Below are experts of layer 11 (counted from 0) of a mixture-of-experts language model. Rows are named router (the router's row for the expert), down (a neuron's output weights, with its number) and show model dimensions 0-223. Each number is 500 + 50 x the weight over its row's rms, rounded and kept within 0 to 999. Numbers have three digits each.
Before each expert's rows: "comes before" lists some tokens at least twice as common just after its tokens as in all text. This comes from a sample of Wikipedia text that the model never trained on. Tokens count by the router's weight.

# expert 77
comes before: " |", " | ", "\n", ".", "; ", "% |"
router:511530567473440587478509446428488598404527591500451530502529496428546503418497480531600512521434502586570543431458460481591555561481494500461455462478585511598503429474558517503478479514544514493488490563532460506400549518432515525508515564445528546574566475584551502503425503473470454522596447527507518514571431476558590533562473476538438430503452595478468447465494496602481466433507452477476484496436469534493458501460545465491514522503588508465510572510512452491477615505515477498503479582485557582418601396516597447520396546527512499447564545557534525553497631436503538458572406492474532418477452578471468605473519454505510595465540522470511466520471487453446404540425
down0:526452517463527537436484469520462476484561420514454563467511485553516520420474554520421455537414465477455487531508449608507483495626464461470523381525501524460599413616448505459531565415509383540607504505434454487528428568551515525480570538436505458581394423517473485541476513446487451496467534495522449495483500506458510529478456448441527492416548489520475576505495488524416580478507410509389491538518492466498550486546592521477553479533469484477424456458483534459447534519426453476536456479395554484563616526489553467548409489479565594490491537487521542639571395477503460490528496549455522472518553505493473585571538564440435477512522460547544564528443497579462528625493
down1:509524578542493460477557480471557547456462582545465524485518571527445499389593487445438551546432555608544537571424584518438501533514552538529501434478574510517507508518593564515493507494587534510527623520440485448499528449546508525474532505462574516424572524489581502423542445464462561547561473535468532424505453494401455484514503482539461497544572521505435470567526468585467511515463518441514536564472473524409495416474556462546522534464481561506497410509545448461435520482529438573521485544511519533550478528483464536506443490498525581477495354475529598465416467560437534427537506414399511428614500477533437576543457451417601531552548437476431441521568497550507428537401
down2:503422521458432513506549518440470497459566461548489506496462445497535518552494523446430437414543532487521569496482512497452506536531469473440391515416568548435624504487449500469495540466447525450479471500570392473480510455426531499547480422485442516457488462499472468502549555549598442421590518432534372540516530515485411546514549534458567513380429471495513446453543501557444484455463554505489532498543507473515496541546523519426550467471617454543639537547608520544472438527461514430583518460508576569495540475483537498473546473474497581566467620523443393514462533445468512444570490593368633487427443510517495531522555567522487474541489516496483609494428531467547495542512
down3:440445453473425455495534506519562438456458504487524430502510526528422462465571467518507461419569573530469600467523480511472579588535457536487535459604476530518500562506514441408425473508469505562425597428525478490425562541520519465510526566450399491601486449582523507606442469502449453560513528514454525559569482414519591497571573481533496466523468509525628436517567501542509549455480535509504633462499562485575456481507459497575489517552477567545522561507587466576443474460468573551526502468514469488540520453496558570608355451416477484564521474523584424471508430565548503458438441527561509581612506479562502465577483529499503502524541483484493465551405501502503499520583
down4:468457477463538449485393476471568469550476547595517433470486453424505453425471443461487422516422514498462422491560466506495457497463463503517490451550430494545517541558505526429476471481567545521446523616473549553488575499520436465474462542561506499526546445465563474582557439450471469486489474518538622535479508512457560646452478561533513492540482462525593506459514391449451486411562476475489515427548486447436623508557376471482506585479447462522442490591493551393506513469411498488468475480524529433584440552560627491568503500541527512593446403531560535456531508526443392495445484605444457451476474505480507522458416443513511458518483477549416468571564547509487517438458
down5:458547478499487524457525551509472535511476538520593492511420565549439523530575488558466463429512433511517504539466455555579475499480368633538513471500435572536494508533507463503596428555543572485557514481525491527497583461517559423561396520470508534542531441465587442526538483535491372434553469520483503477505475498359485469539478418585416500488499562557556506508502524547448483552482452494577523509561521408453523503423556510549455432478495549444423572503544520485492524558563484490533548504486463565539539458486432502401370537481529461410545547483502403422557419477444481420472443441441466438510499478592486550441464512447507544490511501535580452453567564484512461658521
down6:590441552417522512498479412491475457631504436481577479531467500510472568546415446512523476617523544495503476424470473515555610442441558467434514616588562520577504530521415444482628601480574364470529581633506457525486522447482461490514415430463497476488494490488448435533515395570591474445508545488513460494540464457575484452595447484487485511547525468487540571573503494489470470598509530462559473496446513520405479499585460510564503578465557501473535519507577433429501582449544531518519524462386522558517482435483515454590481477519492547447462541484521518520454571495504463516571452461492575491519477547464457440497548449553532527559461560534491502495539470563456544436531
down7:522494468547475514501578531548485534454465566491421458464477470570470582495475371502520409583518514580539488463436587499498514448524453446556460445495535489558472567406431478508486497528551477439583522488429442524503543530463531465464483530477618616593437466496575506465433474495499594530486477565525423495562572441580536567442426414476508470523476501521561471438440559518555460518407528509572528530585529447438464522480491513496528497551569465437426542509441606496450553455484517437488557488409510433539514494552554395493545505546554485494507499441558536502459505532583500530522505502669537478474584481456558517573495569486436475485502486467529503499417603634493488459431
down8:476527584496507516535496420426496490457495493487521461486563502470488459444504492526533583455491507587442450472522443548556434381451515509495522475510370507584494513502521451464549476561506456505502448478472527495534509484528449529568472480465503502427434511499531466532522460582475514485485443502328552510507430415469544564523560487331663521501443502423531546619504508564409523460567519419451413520425404410510505543450532490510512469538495555539580525503489581456541586531513564508553501526554508467523491547582456421467459417462492484451503510547580523494468543522569548473527383411486409466536477483479519453532501569492637484480429483578469506491471512471480535430563
down9:556433527505546669413526471489485504502441457570464550469567538606431536531490551534494421498411453508533395459437494541510437485498529443477439565402565456432537507603423411510614554462494463526475583489452512528514565558451554526536477574548507538531582473553490478497471617494373522510487477476552470532419535540410519537470506436571364542487578526506394515398488491543488568513493497424500512463480456523504491475468485516466543588579501520556472546475493448554477582454487475550517532472450498481564537495544467490561527558568492603503491471451429508497542432534473493516530491547516472473458479421514507554600462438428539507463502511451392501520506558460417460491557
down10:432539557475541550505575554493492467567506464471513518560528472595552517466493467525475490556550578525536455533432507482593573518499517511506557516574584593492572575528510447556460531573514509467573486550498537518496470397487488528420459613489592499509507401558556497500481449411486431605475475460483470529535566558456496486465465433551467568559544555440444497462526404560507450451454497394588481429579495400563588565494539537600504451478413531550504523530444569489456456518470566559491479401394477524468495562479574467542331448515489417506466507530497557543489475485477525403442491509528508490558485499529476592565527516554477548523477547478427450460472599477476446498526
down11:551515504516544529472524413433499501501509500481388508623516532456568480467460529511541490495457531482542505401425467530487556598421363569472416516561569573484619403423523502592522539555477473534476468483488441545580512568473430491477490468462548441526467488441526495517529494368520530510514487502539558490521510524566516563517542493528591510493348496397539519493399580539493469400448551506516484541437457481466493530461515478418525476507543543541442478403472488465555469562443491516542530559448580534553622553600498462512400508531535486454551496506459612544431549525579532510435514411451514517551518546492497489510483487543619538509452465477475490563459447450532550551502
down12:533506496510480538520551498451483590474528526462479560455406478492436499434436443615516438548540569559499468558570440460495523561475536600503475519509631510462512522428563558617489554526393460436420491527492591496399550486538547446476478522470545509533364490455548491609529526405505461548462523496447560493491466497517549440456476506564458505459505470548450462516451577503551498465447591543428443560540604410499565404455470536468558466488487511485444558483475468535507513524493405558502464475467604496507516451551473509585451391557468443467518508448537543553560534522587396502490606422532578554458486440502474471448553478471491474539541472510488502528549439586497482498594
down13:569505361436444509466450555412462536531517438507494454495396504482532555537556494486470447450629481454461441429561536479557513554500551355528540525499491472508484449390493539470481468472395444475503494550454492548485598511448515508473457452466427461541530501525438496531535557454598531479432514594505578485472485497557465513450534537489510537452507522431530423482436477582496544530498477573553394526556569479542469512465401510489501589427431473455375520539534555462470415523499490472481517573474442409497473487506579543610529549438411496487502546529510542448468509465464463439432490497544509403547441440466563428590475415507537573482467492561582449533467513461414506441498
down14:475406475446449443549379454540499488495510441495530487507557481399526525506470534535458458431542484444510444499479454499631557552420466483566504500504506490600505454532491477540538473582425531538523443498517549572522500564505428456494427445477458541447488520505498550532472547450536510499505510602449504412566502428482448427505439496496512505405563514431489538502399506409534500501512505529431328501547506524576496515529524386582526500498504352511442553453456553537579487456528445443453545513480435487424571450551483481480483472543598475395564531478485406503488480497611560568482481427504509500572448549492449527501505467444440492510563475478453441492495511648521446397500
down15:489550485425444460467455438502458495493476565513543507525495443504487527498557485411443417495530508417501481567504408421545507471515517443528555535629446468410614515517502536412552579516505480438417493608571544552485533524549471515486451516515503522497532510468535432497529503496547499437602415463470527449442532432507487467546423466358531510493537545529527464552474609516416483509520547486471515542561596520466462420511472597424566485532504473545569458515561434552527539529513514465518516425497585488475478465440562496539477531494527610472579466585493499521543538586568540327480515511541474459510472501547468394445455457539471494556586607435508472479497517462597583550469
down16:491459547479469524530499534478454490567443459394524523382509433465555464486423517570430590569544517415488452496438562589536530559494446522405442489529495493452433541533486507597458556499527430553493576506439569507490470468513475435555518561540474542438462406527472541538511488515529435449581490395463532470544447458569546614517512471536504536513523419591402523496489436518476468513503474518497498419559482455537440520520433525442566464407591501489496561441497512393448476494490543473564507483541497503431398514488403460425529518537458584609560489456550516491508530542531554481476576531418424490484563496449557501507655417424470469471450468523558473500604443564492509539495
down17:533561569549508483487502439529484491490503460618519520463645446522486561530455447517530514445486431557473509462471452511500535500561464625500452472592534493537498428483561440452549546417540456524417559471504442390579530496472460529581521547474587491473520492462545527573546483546548469428536460444514553507485591482423518516494550431559492510572421503438545466522496517518561424530547498534556474576506492477420455450486531469510552406550502541446506509426547475451394437561482528499568575532564528537479495524461481607442436453402474578466455558577506442530516572523574547522424494432442474513433447516504344463469545519401495613481460590475573540502477486492462492557498
down18:531403419545490533525514478492515439612508427450651492535435494540478554399550500469436429506400495446569552577474495438446447580521556552398494549491566468568489561501489550450440517406495491520450540384515483482520435499420416530445492542550486514520484484529607492516502486512464517505444463532492468577517540468455532457507546485529432400439518496413480444431462413449496589570477454506581422520502535487542544539466524482539425475495522478570507450551533521552471477535524509611439538451468525618546488521438532458511587446426500476517417547530575529419561456445422484499473487493462493468503504513462518477522410512452561534508342556434477534532551520507436494461563
down19:493443487432435425472413486399513456526662524433549469517457420482474497463527467486354603493540548481466472503548543473603572457467479395522492509484539468471514539495514510463557562473441428555452492485416489497509508517481483589576553543422552545551502414573562540462480400455509470520447448436434500607480497505473522483515490445511435515483453524513514494553520498439488545442546466475497450515502500598495467404496519481537508612551434408510526597463489453492469566499610531404543548569405446436508541547477550546489540517405532439524543535490512493423514568563512462478466534494515505410556440497507508592451573606571485510387471470527476503534452500514525427492497
down20:518502481483474494586487497439508601452503453434484508535543585488495500437493508466482473567511426356538486533567561583473521488480462514433517427528479550435480515568524508398457479522449521564497544408480487536572518589491534392511439549542578594477488544454564523516469613543461530415472544525468532478463535519478471496414421423510563522499558454526447591505516435551521533472549424485488515490504523442538389488399423522454543592524496384516449493466509458495450606554472573492483510489463478455514522490454536508517561572536484478501383462476499493517513590547476472535647594617554502544510523571456450468487569557585436575458516516496506529560544420481456517523576
down21:459452567539448433509516529515515505519513539491448479510445463462502510436508561533518456518529477522560617502537513481528595566551497508582543487517446490574467432580592567477414392535608553537503531544530536475467458524423446420465470466560438533585463438482415541458551526527511498466494564433544469491453527551502565562506519487476371469481547502505550511339416451530465556404538429524518533521478549496448547525488529570601522507495478467609454585522517508452561497500503430452478508492459479545541588495491625534483608564464578443470515394536530484534617509549472409408526559433429445496444528502574484463487474479562486491508553411464531558469472496472514528482575
down22:544566533599499467569522490463493495462573518528522553392452432526504503456481565514644533501551496493552466495568502534493473533498549619494502488409462410475596564529389571500468546401640478545554499414429453497497544513470534507450515479477433532520456518480458501498571464548473559474556426507434454466536504397408468533407516508492551555463490480453528459454478476503463547515448527499476460541524420548582424465493505524553517517484488505487503519470431506445408573473476443520519487606448529563479514515542452499482525538548495443545554538534428432486501396517468493513500276517485526543508548530500550472503508446461388491389431511572486504475507506555614540472521
down23:519420503491464545464469477500513525476596494501434521472516463525525589438547521509528524502557447434458462584566524455545516514551502561505454586477408474413508529519509555506533469501489393545393474495533488574546470514464460431479482461477385450461470515497474506435506518506452485589468560518472465400516302505579488457492609526509569498517553544499488504522500562563467543563492542606453543596515418492494620536489487543375571506454464569522524501466449587467481553539538528592543473497567504563507560489532463434509568424468383558442541455523461434563436454509440499510502423528501481563489512456538427475509451524455494488647473548512483556544594441464511516450498
down24:538477530432482533470378530480554522352476500447455563465475580436522508502499538527488462596476535600549539381473427478499450474527482598542464509512581477535542428555416519578485538493531506479496552531489472419494505524416387478453531530461507619515518508567559617530498477499503571569507408545529540529479454436510532501405572437450494497454544495524497539538454581439498488420554483418522527482462560581494536517496572503512544461571467461491514578593587452515454382443519472447504513506454513511406503466477445546507427449481502610556524620471503553479427518507501549567546503464475393611411547545519527546462485544522496527525455456585558460528479487486485478478503
down25:389489486469458536498496554500438542598522525445530515469510498477482443559466441611483608508530452465498598558511469571499565507471402538534549493536500446357494550516445452503575514447499448508530510495513559500556532521490512552555476484580553592498479493571450560449464673464462471460486560506450554546518558606530559505506467538503477536528565505496537513382549495531502602556504517489567585474521581424458455472429593556452505522385449547510570556470516491536499498544464495480546459449459476507538500546539517502414469525539438460346501562477521523452524512480548558470551506490436645566430521504523417495461487479480452473432567504567564505430565510443527568482487
down26:546459603475499501448547441492514657532531470521494471423553521532445541489546555482542427498474431446552445424521540470476532496468554443636470478494492543434494527465501488483500453401534490497489582443478537496562530499502478555491584584503551475497444498441479569486515532547559507623490547520438502505481464569375532467484528511505450507531518573422540480589572452512468483544490462466449519507505502457542526453518508523450396513491469462512496493528493585510598641461477615434495473488540506546628535502587448439465569481560471567477437419432502496481402500628516556511473540444555459435500480559492552545484549408491434527410442539467492505386542581457479460560515
down27:427534501616494419568544464507544519453487527566547482537494533441512516524497511534537489570604510483449558511471503443536484490492550516443457566455568556445517405426411485494555454597496492524376447533556491552407549519464424492506561508500511470513473440504457536420476559395528431465469503555482477432511533520511491513486469462540490438514496568589461553433637543561439453472465532533507517509547514503372481515555591549441390443403484568495580561501483501486508536563456480505461565457452501522474526463493594432515583443419485490509479605476507414471507523462451497546429510548612455470529518405443555450490425565667535479427524466513455469487451515477512516471483
down28:543519457414472480558593562506521493536483467621489462454480599429491482498503518420443442452412500480558441449606492579548472508587457535534549590514423579468480401456505511504604432535542443452478494529527552453456492478467472523501474481561431487523450549559468491482469492492495535486556465458566548431481518459464563470432471501507498453472555536469510450488431586562441459349554537532585527478470503599418515569596473493457586422461478590485508450436429484473571511447596465455610509512478444562592550500554451477429493435446494454405481557549479603460443503583495527498470453459506535457466457449513509503536501483479553431558491441548491442516585537442521543457512
down29:475470511513508493489399494465526558493460490471461555420505491517491380487468485606541524471639516502396646510593523529554507496435532567535489474529499476504519547479539492524434572423589505565517521415525493547523568481492513455532429605549545508489532493466473471595501447488513506529532562408458362526471510489412476575466464460475482590477459482533451525578570567527603539526440479482528564522535555442578589411551450561408421476477484475434478436461528539577603515451541525470483517510478494522569391559470442461504494576455523521511522443464544513525569515541476547548498543464464457560511545610504544441447559523559502548418459490457492531526569514610494467525553